Below are experts of layer 3 (counted from 0) of a mixture-of-experts language model. Rows are named router (the router's row for the expert), gate (a neuron's input weights, with its number), up (a neuron's input weights, with its number) and show model dimensions 0-95. Each number is 128 + 32 x the weight over its row's rms, rounded and kept within 0 to 255. Numbers have three digits each.
Before each expert's rows: a language model's description of what the expert responds to; "gets" lists some tokens that make up at least twice as much of what it gets as of all text. This comes from a sample of Wikipedia text that the model never trained on. Tokens count by the router's weight.

# expert 16
Description: Line breaks between sections or list items, possessive apostrophes as in school's or women's, and sentence-starting he, she, The.
gets: "\n", "'", " \"", ".", " he", " The"
router:170169096107122152076118120157100140117158175182139073160187119095112092116116089146147131129197144056108112150157090134132129114109131097117142131169159127064107103108139151142099135128159151161100148145153123085173123119077185151160164114122088095086194137089129161200149087047115144143
gate0:113164161112114137158069226127112128095088116191178171087092093125103137160127148101109150145126094116135128155118082107123176089086062124153091147117093123090104117165173169115068136176102111125113146085175138133153098148115178118162109138076160103147104097117066150139146062113088126130
up0:133208123161119129097087177207148137172103128117190161136121104107150183119135078123128153054143150205152068140082133130142117069163124153105095156111153105120080140108132121105094079131139120086055136122165120111119118154181181142172147132103133133123155172121101148138177088117116153107
gate1:078142152071133118085133106133110114169079142101152109100118136118111157108104068157104183115158098110184020102073114160144146110072093126100125150112170103139062176174108128100110127165122119139147101126210150137094156158171099137137121092085135165191084140108135142121144153117105096140
up1:093139129144120158129141162166139157117124103078152177087105144098081094043170132118135151117123188152136155160134143127126144115135069155148139101134092078125156081102083178097145067143165200072092163078057119143140123080132156156114122150111129104121113145149168129137082178157145100058
gate2:131234110106103151096121131125126172161080127117135130152189170138131123101153150149091054101163079134135069123087136162115159100082083128130133126135183114093105124073137084069091102135103153151136179121170119085179144112108112127129161131112097196133131186070142147157165114110163144113
up2:136092101126103092146138178114165084069156142165111147075077098102126187122100114123143154157101117147143101143145144145137106103071112147108128169064085194122198123104124154106141127145123065102091128163146142205141145148115088181095126142113159176126105172095114083152099218110128156135
gate3:085091144134110128121107096109089103079067172092141145051103136122122143152057105145141124153163123115209148111140137081106136130122095130052064134087068161158080133131154134173087110104145124138134124106134157092123158158077116115178110167083109133172175106133095111143099125132139050160
up3:108201114103127132122060128143116099139115124135062135159171137136135067090154094178130154105120165111116107218135123141133109088100068110114105158166145109163084138107100124055102178160113155208060159095100172169123151122121150149104124099148136192128150145076133135116099106110097121120
gate4:170098182151161126106129100108114146107094183177148149068155124115047127108094129135160132106136165157125160103207133123095143069085112126144049153147069143109094157158150114112133129132073162094094079138156142100162153150069131138110092116167097196137164106139102132123150161148118123063
up4:095106125145118097081044123171125156187126107123145079140089132147153117140155124166133149111153086118131137164107120117133149135098127154107187121120229074123117157092172127174094145171122100185095174122144090178181111135092097110137163158038128154152095130095111122123118191100105102134
gate5:162081118122100110084136124106172153144100178130131139101100117090157153119143149161118136125116092165164128128146131106130183123139133160111192119122134172119110095141179054197175066120132042102125132211150109089168137112169065160160131134135132141148146141147098150144089065059154126097
up5:059154136181147119123095150129135089140097053143081080110125144120129123148117121201074105125107140155113144145082189097113114114100146153079090110164132155165156182141136144153135178136173136118166139117170222142131160098100109080107107097096087079151089062091121110133135095102125099155
gate6:215108178135108105100095080136115152094173102183088126155208136125043081134133182151155099133115129137158124143172120108179137133092175096136123098133106146151160120079113154121077129115098151160134141169110130177161129142085164120122085181162093162153144143097156187164076134131098125114
up6:157130130116064119104113148163103170095189104120134174100138146101088141144115146121184114134137084161142153133138134109089114089145049089111102078087148156151180110156075183114092150063135085124138132105130155160117154109140132135146110175101067166125097120094119118166042142112045091134
gate7:048058155110158121104114133155130094158145205151146125146089146166053154104135095119120114172221178085120130095114130138137121113082168111167113147083073134088106178123147130132093131110156163079143113162118107087121114147153086168108148123160151121098164102136159117123189076124088114107
up7:170087152090134160122072138145092115112104158150130163078126150114097107089085120172179095145125123115176168088150110136233183114157177125153119115095093128140119109077177092128147114183168123148090110137088187124158136114121126117102125224171108091150140137085145107122134086104162099138
gate8:159174186127138133140109121176104140152146133165068040114128119118145115088081149180150135140120160113118183155074071102111124149143194139140141142079118113134164136133172087117167143138118106096109128190128218129187114091062191167081137165146148139105126111110164162146143113144146122120
up8:111155194100150128122157099136150136158153137076111060100212132141101109115100145147214079170174163144121145113163136108089144141120166147174108113090080125115117122129127128187129128120105143059132082091143140139167160107136084163072123143188106185098168098118137133111122078185115128089
gate9:170116205177127128131184101116131182072144161096121125133144123183088123080176191104196141134166109088150166154064146135131140108116130117149126123116107145110107106092098149092038075080099133116093137137118128071127110121144111174091135176122138083105154092085189161161126132129138110114
up9:129110152140135141122165162162141144168137148127204166112168109149061155065203098120147186146174142127148175119089096125135075114090131129133133107100210126163037126167163125136095103099168108094088140169140151147112105114113091143087181119136157109132145087104182122127183102129155125135
gate10:124190150034123164065113101137118100161131097121121123125177115153106123126074076114126116084099193153138123180064129120091092152117139167142097093116096146097122174097133064137129093090153145107139154160147077131100167144143109090196092114094110198133112107138072137147143169131141164153
up10:102126153129092162094150075131149132191122103120118121143164093150116144101111219149152110086110093092114185162119095117118155119147090100116110135177089163117130182086139096118149110146043100169143214134090123141147042059089118106181105097134108160155109094119146113145138140126106118113
gate11:150184074169084140120125116133145167158119158149123150179134129149093076089113136130080113085121100100140132165074117128132132109122150198146153090144112166127103151088130101130123130150085102116128157149143144088130099094102081147207176129124154150137117139084000126142119154154097105136
up11:131101132174101152132158079149131158144115133133076081096117125188141106033050097126141143113159080087163095121143152142114088121099107141118142065084095170073103133063109097141106164184179069144088146118097182151129114117082117145150182108118137123128096102078109104141117095132127109153
gate12:190126190119088115115152117166106130134132145131137154160255127118075084158089196149125121167126124122057169148155121146143134131074121107121161141156162142139146144132110107133148158116149080139199086128148176166161173122120142129108094131132150095107148171148121152120171161078129152077
up12:153191153138133123176169114152145129182124170156110140192140100113120093198134139121072091165098132141026159181095108111150137145106175151100175140182177122110127125158129103098130197056136116123147095120159092115107112138098108126152148125139124083133130158120131143125195150152190156089
gate13:140110136068211134128167147175133099115129120128077108122154072103104098124090141078147134139106151112081170116163138138155117152204154126118119107120092164148113180134161112093125136098112175118125073222100170151080092090098124179106069160146085083140144155140120160123122079081101099132
up13:120117169168144130094124140118080110191149149125212146080155102120139132092097181107135097107145105186149096149164091094164159113112157171077158107105152098154106115049061064112086140135099133105133150110114103133113047123100098138130116111192184142097096120188147109143109117107099127142
gate14:113147154144107130058070154158119146157124135177152113157137164114119153114148104110139124085197192091087117132121156143095144108126173102108161118092194087125082156069171148154161127190089148119101142132086145199163178132155117132118174168126123165105100107125193136146198115088126136086
up14:101190102111124148053094098116099164127120106123096068129100166143119119148113147156163113079177126191112137164111102118136155173139115134120179117169191176091203161115102134132123103110165078144131118194111115056169085112111079116137169106115094147133137126113122147150131191167107142192
gate15:161126049110157128115125183110162104096143216166148110125139076115164107089082171081127137142146101133138097159117188146073123150102184127122107105112092186127127089113151103125115124078092136039124140139152092067111104115178152140162101119171102125131144142113098132115086061136084115106
up15:115084091064136151177090134100114152127127087136167115144168137093193159118148101205127183175089157139112091118075106141172124095159187142134130129163157109164223104147149111066135112097166141109121095139133126111129159112155187108103160117166138083165140175120164159118132126143195125126
gate16:139126135148089120126108115098142165101128208139101108060139140111095138152021143113208097112167144160131091160143157101068143105166092109134138094123146115089108100152154145113184140155117103119141137089142139093165072127189145150111168121096106153135155094126161164102085157187176135075
up16:126111081095073150116115114137179135115137148103125120095112060150188128127121186150170134092164119142127184134054068124119159081148137124142165105156145167122104131137122110095130146124142066165148107199117155127158179120210060091178104087163133085145165112110096135153164100158158139156
gate17:121138097094125144177129159178179112185089091149065189200118110073124118111189095149132199124139119094108125090178135143059138107075170142126082098092139075152120119161159069135134130161154142109092079136157098134139153104160128173135150090167146155139129125119124139119178079122121087121
up17:101117115140122143154114149099158075111112126099095114145107104109147083163113221150083094111153014137155115156127163117144163149076111143124126141169208115137147128129095124132048160115129087108178142095163132144091130123110134105121140110171126133101140026066114154157130120133116089136
gate18:143130047181190142164100163073089170118171161145122130137110108092117143086164098093083085139118179206135137155125167137086129116102143132140141132141118183122124122146180119102067117130160109094112091112095190129185139072190090160108113087159102114151126147111151193142138117093147118111
up18:095141134169165137108152150235132100211121115146130110146109109116168091155130078124123152107145092069180110111157135125092153099066060137072090137120136076098092134130152174142118120176148121133121128141197140196132160155092159105166134121115130132126138092154086101150166101091145142181
gate19:177081134158092156149157079127147143195098179140144143135092115100178096091128116112156108102128054082121165156119151153072126182132096133182150069167151073142144130184102115170173116178100144141142135183143129141165067090161115147132179101126132132107145091077143138115143133140167181102
up19:168115149079163111148108106202115080086138155119109121090124157115106089106108158110143109153190112145140120119190140204083157191102095117110188144151112135166049135096057183109125131192075140169130126097109086147112097161091097115143175128126121123102124086113114152156162083129137115124
gate20:107133106099144137134128113126172129163142135130107076140084161123109129130155112141148170169121190123140147124110092056087111116170112137131147117092103081132139163181221090073074082155178180096097115126103154167158171088058112112092142128126113095135087144121093106104157125171156136043
up20:165116105103159107107133101184107135145097046142118148100136128128119122103144133158183105137140123118141140098035068127176117132126146160149097104100121115139148110175169127119102096147061134122181094129113178145055053151107141140118076131119106031118158187180120125147146084131148124143
gate21:099114137164111111143015096105111109092134121116125121121116141092144155156102061055115116183147188128080098097169092137101152106126128135161104127178132107099168131128103164149124125147082137140084152212171090171122119132081141120182120109131093203105161112106103093112106140148139129183
up21:097142145194136108114103214144167150181152129131117158173165149140101108133167121114071153149115086091130106138156099094162085138049128122098085130099137125123159132213120101103110192114108116156168137147140147164114127142086147127103166167165124055074109121096177095134182118104102097104
gate22:153108150117180111103083171123167137105159173109091169091134163115147137124132126074098185137178095111183086081153105120097168069086157111093107113148157198139163147125079170139103148115140090109164086089113143060087095114144136160091140136073103072109156161100125126113092177129087144095
up22:165117096039139110121144146142120096158118153115121135153127130126147117165103138056137135106151111176107069135179145144093126150102121117134164138168115098074038162123143150131196114122078184155135118135077204152114167150119174127186128145199131103129111184119153155115151104169133073115
gate23:092175074129169150154154099119118185134104116127142203184147147114093059154136024146032082098140149155119110170126112109152105167104074107129100112171111093114181141113138116126140085133091132120126164118108113082153118105119112138161159091084131130141162123130061126125139125102078148152
up23:088150130127122121093095154114131127131164110109084091105120216147149123129100183088152122151074162122133092090088106093082093097169236123099102111099153163138083102105100106210165097115116113142118133154153175135076152119068154115087083119138170096116124132151119140079137096113136102091
gate24:169148139195182150110145083119103164195119121157141172147213160117158123114112153082090114114178127134142084144110120119144162142185102124138148091138147060144079219123151102103165105165153126082141177131101139096128096118094125165185076114147130086179122132142108191137128142136111114138
up24:112070102120107110161058183118115120138099127135196112114137192103147167129169134112110133144113097061109108131154151095142148122147114103099090114116108085127177072167111128065120154146150121091096095031139181086107069123178156159119113120095125069110099122131129147110111092155162129065
gate25:087142089120143198115153044117135151146140142130143085057123140153152139146064173110152091207150082133110171107116179094134179103142120154151147138076107057116109182103095102173129161117143129194100068106126158131137163112106098161163099151098100151112112120130162139145157153167105121154
up25:106107089107146125093174098145165127169108088138178119139063118165091143087130154092147133029167122157139118078108147149130121112174074138098137124116128088102143186103107180162192114079067158164152148164150155128124111130081149085154108128117138166138129201188138139152099160141095133094
gate26:097128116162157132102103142104165118124132138138136094127157068148132147134102240137123100143126085149151059078104122115127110153095175143141157105203125111110125062079133121110024163133111136128163134101154135048079123119175157151137098120090140115104144156104113146113172123153134145066
up26:147172189103155095150146117085136133082119152107158190083110163136080119100143156149149166136178092135174164116150155128057145050160134091115137167140138168150155134141143104152185125128142064169129108077099194168172122101126103161131145138181083086156110121135116167144173164102168121160
gate27:182109175141139138114116120159101158202088136129136161138127126121113122082189081076124153133154093061125163140170131136035106125146092122116138145167080128092136145138128155140151093154121093105134114127168156189161112121111145125170143097129141186133166040125096135156196148078140186157
up27:172077187072125169104083085192119070147151191157114085096156060144086095118107150094131147101126112080116172088134155179119112129119147128152139127116057098139124104148122093129164108177129159051184151159174122129134133150089122114181105123145159124095172097159149122133105082137126141123
gate28:128166137142135119148106122110093095078156135092095096075076156125169102135096095083091074169149151138126124116063165115070144140140192111170116140080091109104162061108166152154133121154130168120134111114112125093095054162184158094145139126141126104136158149154151140113059145087064064117
up28:157113180106096140152108115149109106099133099103154136160121136110103172183084079164096148203080113100123131101182098163126139146142153116139119130133107035162190126074123128103099137133137164172087124130143092157134112144128122104152161116219050136132179167119165131094125098087126183160
gate29:126186138054144116109092140182167116169139112115115052106149160100078135158075081138086098109130132173181101136099121158141124135151174107121167113132165121133170188125065146134133093113119136087132098125168172142149131105092160106096106134185025146112146168127118117119095102142096139187
up29:149099102103085112124160094125117118125159182087077170153107112111114155102192142161083128135125183103118158099170182121140145120060155074124087117164101163105096111179151114097129139106149083087171148112181093091121133131201143127195094071129078133136144097170143130139072110121144075152
gate30:152109147161143167145204141127157147169115192152184131123134138125151142132125167162156205102189096170130144212105149126163109101122174118166186145144182079122169125093155132054163168130094120101157099120146148120131099103130162129160134120079113071158100129132138189096170114158153125135
up30:058105157122105138109099163159166125158137170138133076158090131090077122111127152156167127097102159101089106130102125123200118103183138157137127141173118121163133122152109126151124129095159166108193113166092131058143089103109130141163128104091149143140138120073177115134132033136209126206
gate31:043150048097150119127120171189115144182132177129088129146130120119099128126163136076117114118167166096145099196119164089113143120155060137132138127140100087096173144176143134188127148102077127115146124063101110091121139109100148086114117091119096174101144076118117094110140124069063142097
up31:033225132088135152115121161203127132175124142103119112129112134147199119108156094097092120109090203131110076149101112097158143082146105134102080146122188120119111156144145121145095091087150124137111117097094115088108125089143085101100156111092133137123107155144098121136148144084119111036

# expert 18
Description: Periods ending sentences, abbreviations and web addresses, line breaks after them, and digits in tables or taxonomy articles.
gets: ".", "\n", "'", ").", "7", "=="
router:165202121086142110075108118106101108114120182190067089138158113118105158120085112129105110122175124073164117137141177091154147128122126141134083136137131110112141102092152116162071177099123157179060183148156107103141174138106153158148144165140040112167151093110110146139145123058086100100
gate0:067126150086185099132123064161105154104034141129094122102156127142169136130070107081206076170091154117142128134176138174119109175179153106128123162129148065108103140182149157134106166109131121160163114096092125114076138109142151106144079129139115094139183074108128139145113083129103100147
up0:075126136090124117129064108165106159096119144104128142114130120152163149115054111091170135148081115127169109102217155184110100122137176068124128171142206109096135137100125172153124121137140122173198127125176141153143108153116127113169154070137095176146163059096118122161131137108064120098
gate1:176147117158160115080070115173127130154176069112168165143177111126110139074140123155037144131151158107091099134094073131152168105127118139150148102092160133204154086135134111138126136145155093135125186145176093187116102088143115107166166120133114088160167124118121125124155050073104169144
up1:110121079173114142128098162059111138089121087140246170133132145129115161160130122089104176092127140166131105098141139148123150072171086154136151119090097141121106114176132144120130144114150152088035176091128132140117103106095129177125050191112110079133115134084108111153143112080138147110
gate2:104132122169202151089149116091121082150103190140096163119119077110122145143089124109111145109138170060108139139167131137161138174073159109127089105111056192075101107089086064089164099133163138114105141147160107145150084126185110144171155162124120168121122173150142170127168174118176105154
up2:133098116116098076103154103140119202174162142099173053132162142138099080083173195083126151142152098081127119134099147142125103086174104137106139126124116104163150139171105182137174139107102123161095156167126127090096200123200152122070107169165138099139089118112128075170112103112095109103
gate3:154105190135061141130070072107130193169180107158097136088127105134165125128101094200140111147172122126125147110195100122158091126170147101119166110141162150138203132133129137162131103101185119092097103114145143142113088089096108180149144162176195170144136093131097155108107076094115103148
up3:156128129139152136145099069087151143163161121111073148140082095131153106237149107180151127114127103071166182136148075124153089163143122125138108105141112196142140133153124120097117137142185089165116106134131197145173119082066081189168168159150137143174126132106146115168121138139094093161
gate4:073128162089215127110110089170160097183131179169165111117139087112133156156142142131093041138119113101107098145128150148103108101160105085097123112124094112067133127150131103072138136100090128105155181063177181137142132115149121114162064148144069160134160181136137096091133171101111110151
up4:154115111069123110150127108147163117112149108116137145159166128105152114138187076087132164119130142165097180101191169109084080125115131104189070135078107130189140087122067185123116140163144144094196158139146098171088133105150155116193147128156148078118125131098133150107128115198165188100
gate5:103181150151155134133135154164170120162118127177123087157129159142093082145121097147080143152109112103084120104130084126120092095168139176149147153116165067145144172096156136170019137131101144121121164157157121135135193094204123155136107139107148098166111128170133123176029108146161153119
up5:107102073084135152136166160123093119083150140108132155115145120132147187126136106229129135115128144109131043148079146154139112136117199093141148111066193119095174151147153132154136096185116063145134101075134138159081090125109085114154155120146173119102120092111104119107163069080139099107
gate6:167143084109095122117101147102117165104151135135154136131100122134135170107140154089107100104171141098156148065040158139141178096098119106101118142142081133052079111112168098115161107130121117150168038122103187105134071144068140129177126156061145108174167145114112150106179111115084135091
up6:123086140146125127124121177153088109160160189117178123127135170097127129158114111157190175130104204124123107161156090129143133116175184162163172138068127107133186173115206086178122085157095110097124109123088085156092113169130150100146125166129157084090144139113106168109105086130170125190
gate7:104157152164178127146144128125111100116097081121112093132134113108112156103102156113134153125102180089107125151079142047146149155127129142138097075104099043233111131120113132137098159108091163212051116141066071122113103108122108156153137151080116099121119137078131139117164113116164128079
up7:138200107174138143146108075096083155108175102133167158113124148158133141091115107156130121082138194171149121148092217125110110120113101116102162074167118145068169127138152171154207153062161094117160135092154100117129134102117154083117088085119151116129159147152082076141161171093134122151
gate8:095126174129155149131129180140150124128151170106137125063140131121108106103089151118159144089142137060092079120157159125156121133022095125155080122115065090229148118128132140134146149147119084097148125103116128105138094113115158142148068156180109128138111102101077082115048096168095137150
up8:089134104172169129094135157115164076146161171125167157133107143125109162125045127101158151147148116135136066143130150136108073051137070123156122158141136071139082143197144156107080157171116167155149139142112073137128154097087098067166090123152082099105133177141098122107132058150154131149
gate9:108140181117199115101142130121156092160145150119101157088156148087100139127093103101136155180118082150097140160140162093169122101120156174185085095090086140137122107095138155133117071146117132134065075109098059116062097127095118121114125183138116072119138120177173128038104102096165143109
up9:093091137162156133127105128131125183077125162127135175114139152121081149133126084111135115145141101130126122158103143151147134068166162086099156160081215116082120175106180038124176141150184118145148116087122142163160068141145113130138156098137149181146142151115168076119181197137137186156
gate10:078168086132145188141134140136133088159131184185092133112125166112120118171124130093123150141153119050097140175120126145139104114151112127053095105115183107134175120155085131165121117121136093141077126097086088098101181093165166129147092093132077144103088108134077102181081136109086099203
up10:164144099188146100115121048092180187159149223121124188094132091120103160182171123159163113099114136158105139139126160089117143084078154180109155125115149092092142142180139091117137125111103135107129084133115101184121115156119103148113119128187108106104154084135121102161171088087064138121
gate11:150136167147125124143128204147105161096072165116158169119119127113147136098115107099162134138188149076133046103139178093128157161083183146129127165163109048156127132052064166068136124102085116141097132089136087137162116153150120149149133148150119094183115110118159156145127181157091105156
up11:137089152072159147132111153137122163137098095098112172168129124136164142144174141171162149070102066119095138108118154131163142098173098099136141153142139102118174126145042148085151171165083091180147170185208157134185116155167146145108134169147091098111100145138075170122167111178111105131
gate12:116118122047110132086158103149093119131108123163139103171096158141113124095124107170055120123144198160133112089119087186127155108137059104113105139133134144120041096116121156184102071179142160108082130135101111106122095103066130116104084122112070105171137083135165181136103084141127093148
up12:150133105140091163164107156166131081165106144149144182175121074111122121095055218108156106111142091121157117102103125116098097127163148140140096131129121159096160177121122127134171141138165120159167090126190156132083197125178108089159095137095108100071147141096090091122146186088115179078
gate13:086127165159099130132103121170130131119126097095218109093183134140140131131158070131186122146167103090081114133099188071149143150126125136111121113155100105154118133182141179144203141095111187140070149135106132079164158170095103156142076105178164106177190114106116122081133119147108155154
up13:119152126151139114102078113141159093137159123110083061161153116135104143131136178090084138101089170145089091100164100150122128131108199143104148087078165008146131119170160179144144097106166093153110092091115143129155165103155167116154106138172096185100161110178128119139101142061126126126
gate14:102172036165127166107146090162153150109090148111147148161099218135070072137111066119163131105184104114159118096084159128117131147084174109102195134115147103078128161091148151092110102151126104149128097163121121174110154164107094116130146095159138095166135121118106108162166209113129108126
up14:102143127179100120055151078135065133096170069130159110134111140118099120083083121090161163112096160116161120113126155138155106096117183130062156115106175127111132173140145184189124136117126156106136205124095116194119145142090133119070113101155113169126101156166128105110058134110133133053
gate15:167103112124190141105142169095091096110138126213153111098137109105065111141141134117118044177110137112076094134073149132119183155130209174116165127118109128102151097133110148169150064043100168093123095122129138138099143127115097143112093139083152085161124155099131135161120184105139114158
up15:185113102128184126134149081192090188100072143104061172096110093142129118092116126137118155054146144116179118138133166172137112132093117128127118122189080161094119137105115125158185097162137061114112112186143146144118119094157132096149184141140099140112152144140109181151124099153182079187
gate16:206120079126123124118106104144112148164156126098189134061160144113090125144156117095087118132164131196160138102063108120180147090098099136143125093096103123136076103094106128165146099092131187134109125116173151131146143132104166150205082168134126140209194156127114158121111160086092129176
up16:112108057081154104149133118112092089142125170107183094102053104162138135091155098131095113121181108144151117076089157140163131165172067130144165136124106130145135144127131077147162171066150165098109143164181126116148100153125104111168074102128083097187172106191179137131137165083112110155
gate17:183227090156141124109124081112164081152134127184117113155122138128061129104104101134090112210104135060090148115092089158097179112141127192089176142080096132138156122074080105139111108125113101104130130187139094153116152103070132129126196106119101141153142134130139131129155107110092146164
up17:115128162120078121170152174168139094166111083128143083155090145135159141063146172080170174083180137097114152175174144199109125144115135111122118136120173089113156123181209158119106176103127117183156129112115077123169137116159077126131126116051131106090101107111140115139140164101094129071
gate18:071094106116150126171036148109112145068138176167089098097152102166086117112085156121189169146124101075132129079168123135129107179096084134132134128101131154095067140146127163121086138102125078111164096102164082089124134116113153121116127164133114096126112107107107204138150098177045136140
up18:184164196116135150138200119120080114090164083133117135162104143159134150133116156112098140117180116106131090082147103150083115096115149127135110129158091167127137138131131175103144124138137142192079156186118145141120140111093077133063093119092106084133018119126148173062173125130072147146
gate19:157135068103168100185136135115122162106075141102105082139094126107059110177096119123096106164147169170170115141100141108174164174119141106155159165144034085137170068118128202094102126159163114147128146127174119134139084157068094093082138132115165104089123106123117135101085151142124167136
up19:174134108063154084142106135068081136057168166120174102157121206107084135167137110114166114123105107156132115102168123156116184092119154151128104142171102127133133114130086189091114171161099120216190159132149159140098127132148144161103153096080083131134147087087124132114145151128067137097
gate20:164133115107147125084140179105132088134133129106136057135152129111137143116169029152043099161179157118157068148120125105142181163165171127139120141165104064132102163107127075130106178143145139141140098145136136141137131110201110119149138133110112171142141145158133098079055216134143132143
up20:135106114123128161122124090070107039150096120156117117127094099127195117109129114111179192110091161127120175113095090123104117099141138136125102141160060080121095161107147153127203132116172090106112119173161086124085092112168121152114155127156062103114119124101151086104035139138179089144
gate21:109147180100091140154103124118129119155118118202155149145136114126101157068144145167124144061112182090135160109134135093091117159126117134139156139148133131163175050141180089148114155119161131196193143116144132148199153091139134113146135103108131165149175086119090173115215115075181159108
up21:157125122108107138199101091130169155119111154187116137141077126114159153122183105122073173087148102143192176124102125138190110155126075104102057146102159103148119143051125107083124191155191150180154126131131141125168111128092103108155103116070143114096165111144119091103152156107077139093
gate22:204216130124099140113122099146158111071150146118142116118095119110156151192114083141106060179119100145141115168127150149142185109138168141053128105186082148107133060139070081167132118158142136156110139105102124136103146152091113139130168134143101148170116126119078125075137162161066169114
up22:186133134158110127155070137075127151157172123147190088142094110099114128196156120113074105115085104131126115154180090130120145081127157139101088150174144119204182064140097091138183097125176190096114144122122134184148143130100117128166149101129107115149133084168103145087136085078089095109
gate23:130110144162162159113127131163101096113107156102139144139144070132175121065064151056069050151109107098124061179069169162152165085110129121102133120087194102145118133170109098146087104178090136146128138091120100156138116111124099140114119117114105100153118146148115193117201102148083144151
up23:154119156056146112096147108074075199119149099117158129128157173142149136177133134148176112100138118156144111083180123130111095170111145098175125167092119114087143073124145075124146058150093107162141146073178090071122151151108106124129108144125136169167189206095135153129085079141121114150
gate24:196141048110139107080124044125141111146155121143155107097107133118171128166132123139104097199118128156148120136155062143179155077094121118122125108138144069070131122159155135116121155103044139139161110106175143161201113121138098088172147175119106106094146137124141123184116182100138154093
up24:078138125179104132146094107124156058164053106087128147135147158135113091210169119152131049145114134127121127096104102088126112168104099167105082154143082145153152139092124101094080114125172099115131119143133197117181168141064117121162112118155094160165085074176136149109106103081107138152
gate25:141161168202102141113148142188081175154131169130145149112104140142154061084127129112136129123204055119145072118048099097132156113105168148129141091125164135130115169119145068124140126097114160182150134162137070143136110131095067140086169110088146144191153131149083138137148161138138077135
up25:119131204115183125081158129075102130154095198156152113109107117154140113077127155136160066104178133097107054089130134094157116131154105108129129083089120085121105159139148097110080201110111124187120171143097164113163150139172154161077110158085108125126082112162160126140120106110125048118
gate26:091079142150178106162137138083175081130221159135120097147160102104137124084099146121056118133083145124095147103076106123149097168113161148107127105149124096166171115137151180129138130108134065091081103129142158146111189124170147083152106114103124113173176170151088108124120107104107206074
up26:111119197171112147120178138162196128117153100161171121129124163101104135174159065117063201127148116107155170086119138083133060044073187155151132125108114139136132133150140154160114125103124162135117140123158168085067143166102146168118170108149119168142143125125119081094137085162147156094
gate27:132148143101088149111094115135133096188179120127107051079116172152130088113097171184157110152094173173104143211103109117143169175157151180098123071103137117143150177137158084157106173122180170124105162165131147128134173091091144076138121095114177131107094143155067133154145151143144142148
up27:136103095156135120137129109059129149153093097129187136171156112138114124141138123122061124149119100126149069140049082139176163128146120168127169100170124154193144083097062125082154088158112120089133106070073119093095125106181123115099109144166120090150148192092164146103069125131147182123
gate28:070143150143118118083125128135160119092191084162087113116145117166150160185114086147178070169131139080112120084168142109111107131172175078099090113145099113134068086125082121154089118118166098223149194141086142118136126115126137157053115144152113131123096119116114119151077103114085134172
up28:113157114124134134072150129113083155160189119114128127091105121128124128177111109146162104170094097132180098127144083114125117126138111100120119142131125153096150159154137088163056101123134093169154150111075133049123156108068127172069111169151055141176164022101114134143129092075092144152
gate29:130115116151118118066087092155193107115139065089139146105134132078045156090072113132085168144147173179115100140136152079120075114171186143162083106162132126151147102057109087160128134123065088108098068141133173155117140126078153090135164147112101117161136143117118123112123155082133094145
up29:092168160209108118145137157098176081158070127155192097146062131130180097117127090114159158158104149072169095101094155144143164117140104078114172138100153100138136109154157077109142171117105124105109176136157135089164071160123103163200109090086134163143134143075119124144129099122113130180
gate30:162133166124172152126113102192110095149184127110134178137121148130180146102152152090166115158162101109163156126142125109101173115133087138087136119099097164125114084112187076138088139165199077115049110155140112144120135091128103158139154145157108126120135063117051122202175123073086106128
up30:113127174178065109102080126110099174153132083116153125181157168136086141098141181101160159137108131075156113123186131089153116066181180104138160108125130121156166150155176089174157143117161117113126235105112114108112116126129102095130082087170125149103142145160130126155177100176151107167
gate31:131165127111156110113123115168091088165108167161171124132146090149155135072101130162074143145174128126112030182071080109130164168139173159146178103108147124156124106103135104129116147146112107131078140174169084157123065116125082141146120149080129121160107187189104179175150156119104120179
up31:148125147114168118165147138094096101141092189122140154145125133168142144086134089128121129124139119106151059115102111155107113171108107143164085160133195014183115101130167132191114196116164112124155128159173118076131168116144119089129120105115126125197123097173132145084174108059132086143